config.toml
routed_scale = 1.0
shared_expert_gate = true
n_kv_head = 4
attn_scale = 0.125
Below are experts of layer 7 (counted from 0) of a mixture-of-experts language model. Rows are named gate (a neuron's input weights, with its number), up (a neuron's input weights, with its number) and show model dimensions 0-255. Each number is 500 + 50 x the weight over its row's rms, rounded and kept within 0 to 999. Numbers have three digits each.
Before each expert's rows: a language model's description of what the expert responds to. This comes from a sample of Wikipedia text that the model never trained on.

# expert 13
Mid-word letter fragments. Short lowercase pieces inside longer words and foreign names, such as ina in angina, ese in Assamese, ne in entrepreneurship.
gate1:520506566458472528468458438499538453497577517590469530519476509436602493506513473425486507626463492562514475508547493474532462458458512429558520523463400466515328498489477498490510608471531538504555485528422509546534420532518489493543454461505431461443535430448525526410562413469479539440465475560569435508574513544445526446456534540499585480506484534451459581559501495392473447398534571578433449518510454554530479496464541450522592487435376500505475488576512515370485505495438541459484539536550549524565432431470509533458480464439447485556511474506532578564396513556610488501451452530477488573464503510365479514415466479508494568589528521431494592460500600551511448461503406535533458528527458531491581555532440478470544422440449546545475492583470503509526588475580497
up1:605540550563528569439445500418485564509586520508459498423500584578455498555581433474530424524542545465523525539491596481452427540468544475469527513543496552553538564558480560404411481504388391531483503521507452482595459597521423494528462516456514413516444472448531424420530447437412459493440494504481532433551503456550450492498519590519385481551430554499505504444493471490428519496452580572557448549538390502540478535541437474330514555604444542491429461539559527469490499514544523571590520500488533505498521536509452473560516589517463486544446584544565452485463414429461511470531571510503481452487463467495533513518461574445457539517545540528480483505440509531519592463559541505410463526554507519577490402415519542451440555453538471460488532505518451563506426433417495
gate2:464515519559510487603565586526540539523492466508494439496476603560500411470558513523492394522499490468535538540520452542479475540442423555360561532529487525556533478411508603444483527428586555558532480527594499497523526454577471469485533522532533480519509519481499559477576437477474525553413516517454438502458444471516546533519505448440606536412396528486424518568444420554489462513556571547567495460468388557503487442534493563450440503522590528484528500487453552516482461460505542509492427548565429534444535446530487592552466480420521492632481474499550473492413568483399429542572539501418463472506490483579586441430453496457446508485507462410467497383522561465532518567496526493555460584487596466484477510534583504422545477462527558490593396570477519472496580582502470
up2:529467478552425434544481468502543497498504480582501514500403489480517512487450516546580545499468501539608473455472551491620478499542527450541504518456434510467481474581537493510510512618475496482543471534550446586473500392496609472556449478613433466438416472406546494576515519542468574583570589497524558466583500388479458433497353503559623536606495529489527519513504496430520507453506544476536558515459505590530513499510410536502532508529530505461515560478584497525507495411514503472580519548428534599593421524410486559541475439477523499458538474510526498450537519561549531526525426533575476420492571459563487435455464553429491523533506465487417532494533497457547513509469539503474442470441535410415653521434500466629485451531465419453498538428501478506570528524430502
gate3:497494565477466654458481474518482477508530499490429413445522475485500416499585507381522537538504450526625486497489424471403560554369499444464514463473543350458536480485555479514519534460475489593501422571529402542510434519454454525492545517573390513540521552548438522528517402479516485427575505445498562363526513471557476505566571466520522525511376579560446556580447540558597454412466425490472533561472443520431574548454532474548503500471558440464485483486490532539539394479533483539574462486561482502503530573525511543568478499503485453483647445452482476517526453594446528479500536543440409493554565454517514408424470475461499453455486483522488531433510545527578543525464515463510463514512497529468480530421508459423516465475506447527521518483460522473380522483571508
up3:425561384542522533410473574514528502511542526580515576382562513516422514499466478489439493427457485503539482419487576507537493539473466550484270452460631518538555479552576527547441523458514456495578555566461475524482520637468590440494474516488503519466571497479457450573549436461536599495507527521528500485504493468462536504481446517441558520483529537446546601488488490477578426576520539513503509551453514565519399500467524522461520507475515521489467532604500547447600505477476512432527572445463606398489393564500524549597544405427456517561507523522639525542526453479527540558471435477530555496425424526446479624499576462449467526530464461520518430490526534532484477456562532512505506502474484586541487476512515434468549507489547506507500547448534437507553469516472441
gate4:521479463472566444482518519573500480486551540484552508401447479543525532455559465520526492461508569476491536445498446542476527512531413416432583517536370505511439432510502480476508447482425503537473514504541524559422510486565467536483505558546484561530503497489434468550455523601460525567472534484447483549457392478486448555535404540528497419423585509583476470395498454477498483443508595449640480493428506426527576530552415420474448430481488482434498536396532435532560583591589413518441350587555470446456541508510523471475475476525438456463395502459509564446519409441452480473492490449547538445597430490445504589467501494493509458473496553470429504480469529487463506503484491527471467468492533510474591567436523452483404497450523479460493478443572556603402594532588507
up4:581499573469489457441523563464505550547615468493571424494507378421478480512496547422464460523530506556531528513607516452478487441555505562434490405461465535488505550488491549458508556509483483441544550519491366547545373463499447517428596522629509405557464452449508557406517537530521440539472534461465457498517576491582567543485537475504452582586492472430535553437497455456532457503531548474362480533560406524473467549449446387596524523483491389492547492498553512504475509489524504454502485460499489520541517437485465495466540443586458574454572471524482536466440495563537501482493475557540444435501484500571517464483543441519569420529451475487477430455506519417550471450485519486531535585518490416475357532439541533471571533463501460662526509465541511434499511463575563
gate5:564557446434568476483466525439489489542515326567476463556426415455442459535536490449404485457470476531583482481523554482488540484465538416559497635453474539494483526515573452534446531395506371469482418412473486521442469575412486473532561523556446576536596545533449439476496451441552613522454474537608537459496485444471509550506573446523412550457522523533470459562506471616449526467470528505531553524526467437440500527502499532519483438528493579549463418553427425495515435499386487414409519505518463551479430483558525473522557603478564464515444505479454513509526551490544535551484507567458489455480500511519493519455537458578452492537463515546467495517430475525462517538525405530511461482545528456494460484431443537400500478393474510498572495619467517493491555612560584
up5:481463554508526442489476499559507477581547515383459539493555496497450538513448602514576522444484493496465520508439514534534422489469483556478498389484523521438538525586495445460571456510476470411646498436440536583425582465448440450441432468491446557475476455500538541500471405581528445507543547517388409504593492505547506577486461523454499562525503428524440509476514549540479554600477463526451503463458451529519483601548466534449455525512384515545438500446499449501425450566508503537470533474396409509527535525576527503545477422541422501540502433439449503448461516459499513474583472505475510493441514539525460386458535575498469552633488351465493457590481466452470452536544508474506530525423546520570581471396530509413533431445490468488522474385579511463509563550482528
gate6:438550445537532473448428586561498468497432507524554543413430418560484472461477344481554531572471548550578466555551449551460414569535502441501402502492475514473505413510456546401441485574502558518582471488532533347451470447490498448551498614506467535515574461551401531568413545536464462519501521486454451518464455553499505495588428562539573464390546542505584513471498500450485477496545477499545474492432569539471517562502525486498477513437596578527493559479497419461420531582456464470550521542494490522560503506464532527441398489481533497454573484557517547546508460559440527442587543497366496518504482538433609527547548417469529498495562591435488475540476542487521469428494426536549376477506492442558478565497434496516470473498509479501638501503532496457488478503566525
up6:490540531410500585512507532554487607450526531504509637462475543554463476460489375562499629429527515457520450466533556447449506520520563455491643530468429441468552510525533549530600423503536439537548451447574498466475450485405446469450535501543492477536459480457422500528501494563480487421640448467536531504486503502477524556510568393542523594510430576425532574528506488546514479476453456511495451477481522468529523591576441603603560454525465519482425582416466553574502529616406439459478544567504468507502474523538463470479517538501461463473425531465491479436493448507529422520453567524483512508440418500474593492498492542451427461544568479576480484553429503436525529462514587533529471580430478505544528560441478447432489480542491507362525521519549441516454534478508582
gate7:598505458584548589500533387501477461583496571436493393460461528586495558508542424466483542494502496483502522479478492581549480556478478444472523504533523476497462593547511430563511451441529453423441490457594534558592438521513521482505493506655480427507478489554441472551396479514498502434534509580468490505421424450458436523432522528489587435422485479496532475483476500545587472413527446482474456559481484530485503486431403599478636474433504567529467391598452489541457501583509495516505473550454439475486547485485432459547449545503519543559527444534409489452567441549314394563455509434541502486453439518530571484530617512491453461512459511428490444511500518448517464482544505573502427512445531488572510442455480512497531545428460474491548482589529486481536475452448490
up7:447490536536413506457440455519450526476457510575498561424480510504496537484493650541531414515459537520505539446572471474549470433512462492616388409561612481546594493514496575479462486501509537567534467577373558483507455440503530452603563506486487434461434510571445546504550532459475482605495445417505588521404536572499509525597562411482506441547494512418547517516564459414479476514504590495416573519606421496553450468492584457575492476469483427449556542458447491484500481425540530443498520521469518502514559569592539599523481483437531466509525479478481447527556564544566613555549495487412559476539482472455585530474491570476489512530494557520502467501566576439501449476473485550505475534580488573499533504491496469479625441551525457490447529418445523520450533532467437
gate8:477476452535451473458503516501536516579584535593526534519486467461495561545396575483455486540577500446623413553469414570516527542518474514468503433462389489523575529426593450480529526501559513478552566496468530542485567471516629402552479527580501485528486558488478506467540510482452470515494591568538497612626528419481396554551394502530558519564614519426377434457524448535475494540474509551462496526483506506587506459512457656476428483469491508500538547565578526512464476499470450527467476542588468585515496468502451531543487421513559490444441548570522493452492552561528471461493530463450461583516458521407534553497528485484501387524454581502440512484454501482491532427485466547512548408531494532549475605411456397510426518451456478442569516441504468532461533490506514
up8:527423476576467428461482501362529449474566515539538459480479508445464529513472507540538450422500502391353525437536600552520458462508377491440499540418536559508516509498471515345480620530540422518503511593465462526551548520368515435491466489509490574437634531519505458596518513412481469459520497437562462570571458508462403549564485535557473406616540516455586592471511524480483465558559519444520555497454577529509490537440415503422562500530451538460545501551504551530527471550570473481565559482518558431481428588506437567552523505548477520467481584503530428542503483467458561524539511484521442481512502497432460506449503514350465537548513562495492491546482491499528541511506489533558497473490561475387535527477500461440494473500444537468448516440538543465470511462596509

# expert 6
Non-leading digits, name fragments. Digits after other digits or dashes in years, scores and coordinates (2014, 2–3, 1.36), plus odd name pieces like ez, az, ye.
gate0:458430493519501428598414467538456404432528521429522521597522442462464489420481506566603555426487512405593537529454425494512441584496550623458541440566468551512464486579491440478515583538448477518428522542490523494638459607573506480491512526429626492479519534479553473522471500550464518429389580445591537503571576508514508478486408454477535564522493478425466523420497532572550552501502452425540563443481417517527509485505378459546489514570565432495550499586502440467467510510523517530515507509478552463543496516430500432507529461476611469480453459482546499491481434540568468540485519612479479463448554454584526421476410529480473579555479592493528449491442509515528577550539522563480506437516481482547577580502482509514506490472434573579449484532521420485548466511459546
up0:418534576421408440474591512513483558439542505597547439401540447540538534482637462470509509392624447468561514501502449560469536577414406439428505560405501605451538542562461495521427476513502577454510488482429482475443529436412525515434415536536447444467528423485499519512451488442443527510390560406521545462546522467500454544514516493593405534579456510523472581532429515456503530502548399537439445461522581554508464475505542554504456519559371457474535606518477595445467524626470459563398510480557470488457538522492527478515544534542478637471533466516468527500440531469563466522478450479498482454581492521485453491476473512542500474452478496545462566488542521457452507541501414418523517490484532469459506531510522505502602531480517529520586460544526542469447551463527514
gate1:474505444526533515516473524547503456489435515492487438506597500597506618519464523597433497509536512507507569575501511464414515427572365513433409559522597462517475426514473582480477500407550521554532411599464465477602497555472500484502456511571492501493507510526550578417442493499485532472488450578434509460506561589524511450498544492450492424651564533516524521479518451460479482504419484481450376435400540567471431564466425430520438558543484438442540572522523490496564505580487547518570463454539507527514499495591627499465491510461458497483531375492507421489464502484507543511478488522499446521512563482513498540578438559537571466489462411480561465525508487521559557502586583517522512528428440475525540548557481440634465527438568486461421433503588506532599524522518514
up1:509491501454555391516393483650512415505490505516536517532504391443473501478517500504516517464472447461513513479530531512532441528548577530481485480541545518413518469518485382452456476462452543454439531441491481517530474572515581469405462531490498495524415532512501569427618518547490518538428543454461479543474519542453462517501538437426432540546533537536488494468548500517489527459454516527409534416494467542518498576584533486506402395447537557516423448515499496418503520519442429462578390500540460524495524535553445475500402631472508513499705503587476506428569476547485462501508418473509607528558420561460519451453550535529446515548502405543474650500522463473451499434590591446583435459498454510490530539519460432521484414501463514561508547472526458515505534492439519
gate2:512470425466460505499502468443453467486529473518471412557502525549483529487558568463518483397425561514479577537618437632419571585447423508470531582504550551450525499523567448555482601532504513546499379441467648433577627519501499586488525473534484401422556590455472544475508500501499537450438486472526448469485504458446568507549510548539538529512495434550441441513485463504516413558545613505589492489585575534515430535542398491493514531439506516479492569474477536432518530513441492401437492385478517464530538409459587545486538621484554460512574513479484477511453463478497458484443468598533564501501569484568531590501388430484515511582494572501528470479498465501571503424481494513455490477491438474536515564500558519595452484514583564536483464483467530515450493485496492
up2:557522475490526573497549447458505492531530546475447503491485494549541484482538511545500556541465551659472445542436378484467452509446518522514542453527483534470517459487505371493556465558470512482555540601485462487445517447465453565483434501513457510462491489440428451544447546509513529419479455446518435422534531462502502499531576519517463553481423519422444540544497551489468513504510442560495402608493551473499513599400573479460477468582527513554506508640523412559375495456450443492492413453491538458463454483431634512443446397552469439526521438481495475433548435533594512406502552462488434577569475468477476445456543490429415463488546456516532542442550475451540617476511456495507527474561377477541457500454422526440415495494542479420559527532485488520541523491648492
gate3:542462482568475506530549492475527515500538513491537456589504528418484446481471579429511578516535480544527463504485511529498559599490449508482605581449525501522567483486480591436535555475540452449413530620569518522524466510452508541521503560486518565470445549503520558562519597451520517536445506525513409431450450498467561496535514488516505496422589467421460520578497536521506585512469537412423458502605523539475537492535509398423489529562506625461435457472517451487517477577499507491538472461600555507546552629531482465492485485488577416448461512511395556474572526523488565498467487503512407488482541450573469574542499529528531541425427446494485379467517469590513448449443542541415625428596492497520581521554517456576491453547482508493678533521542400551483501450518549
up3:501426474497621508537376435521528480438473441648504528508440480515506512555552451512487533553411563535501560486542561514460489421390531490496582493453591572529484482512531491482403506472445511453547452435533557463437443459426562479485505494482639547525461579510540522478490470543504594596490515491490536442514458524528380446445490498540523548528503587360436513425531523568521529466524472467420461481434495437413476538498513442537448474555600489569498460499578460556559422573433441540454521475489426471446495517490526459522399478523535506523509461475414441520575444514481423488519563533466447426508534541457504497540528540521555527554516477440450508395455571580572513506442430456548515500528526533444580572536449475501367505402557554471481488492498551536514452506472437
gate4:517536468487495427480453476378465484598548526553479436522451580543547624457465379414545446506447506471400476456502517534594417423474453574497502505562551519515445481469521486515503533540459493536531499450474540540516573472510514458459528461457484549500483441512532405494553507408520408488502438472572425452505584435578562520462436423532564599471473559533419543488507546447503488594538478571440527526571461522473414545461510526622509479484483576518520524575554496449420546508483462537523547498527571500538564509519595444485429507462470525489477522505500572533642403494528517501441428514506497488459478468559514559564517556475479497424571580460451419472507528486438505456561461468485571550484562496496516568556567565470508550600431564498565523570510433377536545530434418
up4:488496512488478515487534430519512439535548663603475508515383491500490416468508483608463536598475581467375579490419485442495488456489524587474442452526570440483415524515518461492556536486483463513466490518489462400512442516584554499333537481618497454467480525491514438491544556519483514511496518462445382549457494513450468466495463526525466533439531441476456547473524550600523470522476570541560501503497560476474519432557500490521550491444557544538415514516406534597464587457535586497499514557470527415407604465530484440515463480452558489473372403511503447446544405559463511487509481503469443506541396441561546430499416481567493444401522456515528604566550468416469471517509527525485458524555467538488454459510474459514501583467507571425453482505485558488503467472482450
gate5:461528474531474484541444430433510443497531503477621490444481504435565405512493545490554497351521459522492486552544497489522666535499561530484497456458513594532483496469568445495506463476567487483545492546474447415544514501592461559576482516428546591463475538485610476522520486538485565473512540460553485500480562417549519520414394526530435520587524496498427545479481489551540489529560443505470477588573560489552493523541432444594454563483478488506524522561522508437433422587522507504503494492548535447469456471452532490403415411561496535479607502457570533492543440358470404453463446555487577470472548545439558571513489526483522522526505398453437489433504521523567531484515487508425490471484455520548474484485425493558491508448371464428602469527452399601503440537525563
up5:468479420510545554536536433493408501507463464559503487616515496509576452513517467607553538491496550494478559489595463596535446504446427509576456518496547544448523415540504494516434513497518373515465442428477643475513575489485533532487518465508421422520491525517506433561523492467481507520488436514436493480386484565493525549492484459598476558428513477442499472435528426540549501464532393535459480516514572574481534546560515500515531557482466503484514533451447545493478440541484354502513453577372525483490524522433485591581519447523494527506503509391539552466528504548459549520503555492517474488505458499440482462578549477394641516500445532468467535544499585438411521525563475540610533544486510557466483532513439395500479545541517508562593494478552546523501634547537342
gate6:476561644476474401525482450507429508480551547572457521583478557474544450511475417476472504399524497478561415490489416470635574499451474520368600539451458462568424433449510536567514555592526474561488503532517492556382515407576478501529528503633511439451475532434562550519517518459531430511504445528410556460520475462419495466489475525472532489494512523559560516509416510578518537435535454572511501495537495468450464512521482580513477478628472431463422521535543465454475507552550518580463421448513541484477463520546536450485551510495541509491565457475547556502617452483463458481484520494572493554498452579510439482459421538623608538485529602488497495539490475596577491502590488475489424464408506440414529477474542574444512513522532441471463460436486519506521516508570549
up6:505514433483520622468486508473512453516544584501517473503682471553442541466572454515564526483484614544520422483473457492498529553493554525465502597492558480563497453488417497545524564563556496541523554526485441474484485564482536506461545486572493503511560547545549563505510456485526469487457513488512503480539490591363472489547574602538492473466547345444523552444513603458531470486502451575479483487543566528441487458454508505567443559531437484505448515657411499502456534492558530598440520478453518547419490430580456432542485559511422429475655537587580516433501527555561516495555436441485483500467552517590555395561526550519576506563458586465486461490520457489587533448522512483547439534510491418440456554495548571491473441536547455462466524537471499496476558499521532
gate7:512579480574439519444480516430433479492484579500559541587516506530393426605485397427558612411513478508439509574469527524511589534472471486581425495538487570472531575575561530500482494504497505414601531518456556527481479611504506434523512511569479501539589517455567501573558505548436527497472510484496481486433528486453438524488506450469480550444567590456546568545421607497444514376490485457565417483501558459505558552403408567473412501481551512447535512534565543495449471556496455551560480522536490532547541577519546517479504442430499471411575392463408477581498493498413465466543519541484466430451570452492471591467466454400548599446416459481469448516516490490548477493525479490599506448499553495491494552578532515487508450511472519559522558410517481454461581548537497
up7:485514523524557567542568469554484541536550512434475505603533625512503444508572469493458546502499530410514449436540532565403421526512489490473509623528466427522473471482415483597504432533481418530431485437499507531453539418489508518519456488450522501504537541478493614487530552533484416509439514573501383516465395491541488516459494473475460497553502545614495413504487500607388484471529532456512462496517523440503564549547513511473477476424495474499547500428676523527456523527577456524521493489539484514477552433445448497519478494605573473505359561500530512468541543528465410507483563505575496489486519533375479494458438580448497503522485595441481464423635438471543525461460542514506464468510532482542495479451500533600487379538359488477544523535431497487462474557422555

# expert 11
Place-name words. Words and pieces of place names, such as New, South, London, York, Southampton; also pieces of transliterated Asian names in lists and tables.
gate1:415503468440547557562525397542540451477511494409497498492563619550431511480397451564527562565603514393428470405476592530594446515544566508430466530458583556455496458431532524509432441455476435479492495472464470555493487583543540469570562525502450472496462524501497558485570437502508499572479486505531500539568447425392528484483460498437643507559503566508498459427523428556492464499448475413488559469452517515534456487519590505474394384438480447524458509574451482485506501496449471449529579498470464616521468519518479438538533568464536574445435464551466507501484480590583543475432471515485515530463426478487537572494446505531577401439507399473471522529487389417418490489468567506465478497400498467509501457486528482514502439543513466495556560571501524504533376490434513
up1:572495437427404540467515558550493502518467496548555632500529476498526413479512559432588550580515514496495462457518519543586562507415458465597478569460529484483503449442481448449549529564499504440499488455562491398497526419449510515363490488468513462513486507573459633553509400507529549564520539476502550507473523478550521493412507528587413502451527496448450464507494472503523464438451565562520374456497496476456519564450481623591554517429426488517496505460522461382508515586482579458510572448578496535605486497432393478477383516521518519567558500484467433521587554502552518515512467488514521618469475477502517544467524572526489526543532533556480488473456541474519426462475543592501546540554519564432455421518508354522468526515509403513424469486529487537527507597565500
gate2:544553489527517501548529454562480545504487491417445495469482505536465534506628458557519442463521546515468539558500531565533347530436531490448452446452457461493468524488504498509485439430496410492502458511553529578494474525556498553593464545530486454349483531502543544307421390477528486512627489581488562438455428512487491416467517534538534451541529433518563476489462566487538544473538518443383455504546444531532547492498499501499450467443555522511514575549512488414517533560499520528538531586498424623507466457469463603564540461406514521423455451533504575461401503562551598544458521517503608499471508583458568541505467497529441477470491609466550542508507484484510553513548590504496472383507540399493571529517511486436527534499538511436546453471465564449494491493433419
up2:561527470513439434523461500478490447513504449487496531561485553493500471501427541437419489482538541463540505505494588520444466479473420481404484396494490434452487522376481580522484438428496525508455467563537523387630448385470486525477485462560474449490482526486475528477509487452455492570565514506550441466580516603540450495453484482522508500525486378501415560606631513550434539472482501490503467556534528523622490519465587469390551408512434459543506470517569472519523442456454577571433515429503506468461400521493458469498543467572438533560499502527397501484499480489356572480524490460485539470569466435389502453529514518548477462592506506505450474452636614513546424570496446550553506458535476482557498533518392484491516579538523532516459516488492491550506508515635494
gate3:531491590451479410491522552441506435564471476445459480390597517523476380488529523549543476369530515464555502449520424529496538529482547533417510521473481503444541444512500513477575588518506574515513452488456511506563581554469457442534497544593460490493570571508501477510421468489448482560484484478551474384534550493534516616555471479558486483520659481584423598398559428536460498484518528512581510664545512473519471493560495478500418518591474499490536457503474462510476484490433450411453550559541518470458469476453446503549514400503520415468543543533542580456427440488524550457574462531573560475523464502491554530535520507465527526498564485403407519442523530464429441587550537431447504503480576455539479500486495567512575577454457524483535492396502577555594466510549560
up3:528569530529513482510501468499463514436558418404401526413465556540493535443488450546502623436569531419462462464532521510485452453505521558468594615475509478461496418480600486453520477503408558478460506438496502513463529496396477589545398410532584441508440502463467403572551522549527509538440400516458542486460582623475563489498499462551514479485528514479438548530486465541446508528556485420513540520522531444510466578489487536430487485509554614391601447519516488447384507379498488542558583498512518512453506448485426519442566510464485511444501503604503485468418480400452518495499551534535486482522511492452609550501448546479531468504496638491483508485508459516596495450499496469570554560551518527463463509499571443530607525597546496472547422531505465581529524467457578
gate4:513535472542624466460518508492508552544534497587496493468396410569512450485417561439538561467507462620440563416438569437525392481476519501519485425455426538520517590484472430525505599560461528504489532496595429453501533495414527549558570508460481580459507513408484524593462449503444492505502565582480489511555415401436505493488454449476565468586491627575487608551522461485503459473446477547447541505522475464482587471506419480515585404505535474497462520465540494436417470515529510436489557500469575529529471586637504524436504471501555554438610500408498551410493582542539570481503462564535536484490458471506485549512457556572457455428531579465534435506486501489466542489488512556393523507406520472493473497510544572424451506542519541483433545513521422532476526474438488
up4:427555533454419481507486594508491477574547483522549479521493496540516499470472544469485441416515506465460499523420585550427488424504476473550480580490472440520404448588446491364494559398521485547515521570523464543511525536392553452459432449484510570427507558528521489438536529512563524474470491478538489483491507504510428482538375527395493481452422488482486529456468561482477478553524423439516546533446532524461435554474467455464568615513506462563588623500456568340475488514531560494483348515506549619587503557498568547547458491451502450559433470497586494519468505516458465582508533496439472430499480496521500477539486479400454508491475494478484590535563479510602576500425545470612515474522525492453527529541524450532469511595454574529504414506489414499480497505459361
gate5:566475445419494427585527450534501457519478539494544416598636423489438531421400533537538591490511495485383513433547525525506442545568491497401529506461489482444479483437506494547541529503604541447474495493457455476466531448500513475499535544514685440489543530477503501505579417526501555431403469492479502489423462533557534493518505434477463506381510591506430580389491454533429446437521450534485534478496476526445572531573370485533477417484599448498547472447473577542501466431548540471539445465483525529510480451527425510423508500520517594508435514502551462481569487551496529582539544548593444473511578511511424494520467484422531473430524463508518477427421471459539534427530518578396490542489558487489466550510521505518433473416423489495559412483525500601569491490530511
up5:475607489496500548499463490523517447516606591390519397484469518530420531505517487504506468532469513451531495408437413514412521469470431518514442434403465522487423485643503489518481526523579571417505529393470509557543539511525524503516481551550485578517436542458430489474465488479536523576479416584457481424557496417525505501475440455498386495492471467511506470513524499555665523455528461513570481392515547523446503563532549493499553455515563565537523487517467375525550586514528537535485568536437547457526478488523670473523497470571487486470521491475415547453456466615429526492495538474519504493487469507501380465504471450529512537518483565499479450590546535432498509526418507509420461475491483524480528427405521530466469573497462520418557403357520560477557435460492507
gate6:511531547473528492469537391384485500491453570544491522529538420502401501431559406527515493567549545551455448471485455553602439519497521467523587504445561550469501513560516494468462468582515486443453517460494491415486513424505525466503409514466515449492536480456469501554465458570492538551465455551480550395418426451533464472472451514453428503523501475509587485488508481424479481445570502437571523465590507499569444410447370559547496461515539450552570450474568479461576527472512586534482501533558549392581527469479511570484452561499560521367540465541483553435508529566505531473626530507480503470497593488382542546507555441497470529412469486420487516474404533418560424564388406507438399517529543524474536515476486547464473535481435471475554617476468414551499534497491514
up6:449516510464425535467496512577546488552489473471472563475437431443498437459439510492487525466508493463541521422527500440416503486494542480394580419468525484474515501409528451381537493512467524572544529577475462520545534484429502488520571558539529506439472539420566410499447427518484476494533530503507501439456492431583524492522523497419438554365499491491498487457427547487474464491475511527460542498461464509478519573550395529501585447476539414462495461502458514455475504464528526389410510408460410528562483456542572458482468478514538376554541421443614527542504498423556431496540545492558547559464558491483662414490531462475518434630523544430541483523492470493390510650543484545535617493515498491465459412494554489538481525426503508506517486605473448542449488401553454
gate7:540570446474510528450486452547417453484488512407557562443527450520363503504434541491550444502510515513431575473493579471491523522522395537519395583506555609445473556488539480405505514506484430478418516536444431501521415535402515524569506508493538505492488488473510481508495478509492416565474494534476545512551483507577513514500531465582497553503498555506490598517452516520461447494438457479533472582459493418421435573496454582479487479412549483469479523505421481396535476486561586433574632506536519495455441519539431531532474499448499515489608359594472556535385537496512551527508527528475479511498497488585493589439509555557545413424482502574437474470350478423515466501530554536493440494428533537507531600435426518450532509477454456491533440545594508432477614507494543
up7:496492429473527648484493548480532501510526436511476549492488468489453418488528444505457533469424540466549517529578469501453434550486528498622418577480535598444460532530483571470401587607492583489454434393337494509563476468460459500519524487518528450404536589487499497523454551560559488530563404507510439420550487503497494493374504450476471559456413461544541495606426445506530501553544506517467608480447508489473589491532576456533480523534524501564446457490495494517418594534531552522428548472463541484456535580479508602524541501462415489515558443514514520562481520524591485523452464525401509524513519549528435537584549490418512493492488608479457536549589493510554514502490443519611520510564576562554462529526437479371553508494551527596509482459499449499464456532496532
gate8:457447538487541427505536590551509447482479500455488602599585510498528361479486442551507559547529532510449512502469448543591517493435443478425535507468489614430461512551506431525453523413421497516436496476481547574491463553435552429517446492479534511514550488457524459427556412421546573527483493527457520428428517487458554523550509519532451440472560555498470496471529514548530365560537560533424449472565554538499509430488520452610438475518621517539518581510482499530523472434477494513448504542373507592464538469450491553481523511473544510480468581493518435520430467523461480534600396502584596570483528507492481425552498490425552381436518500432495536517420504561412488486609544514515439481471418529537489390445532586444487418477511516445483496577576471543472476466445492
up8:491496513514482487408518467542474461407409475549552523412535483488424523472434503446495423458495605574524545507595474469541583607479479479494515508475583508457475508502514431541519492470433579437473479578518464530516523535547502513461475485536404471496506381486442475606543462464502572544556560496490528462539507408440608597515531529567468483556640516499484509596601447460489615423453526474427499535488529430510557470465493551439507456565560464435474535503493503492509445423433600463474466586411503630517417446555523512488472457410544490448608553474520513495452491462472596617535499484494539542594435532521540440519524516488527422482542376606562509484470504515523516534522433474480474484520538489538440513512533539524526569415513464417478543500472510429479481568462476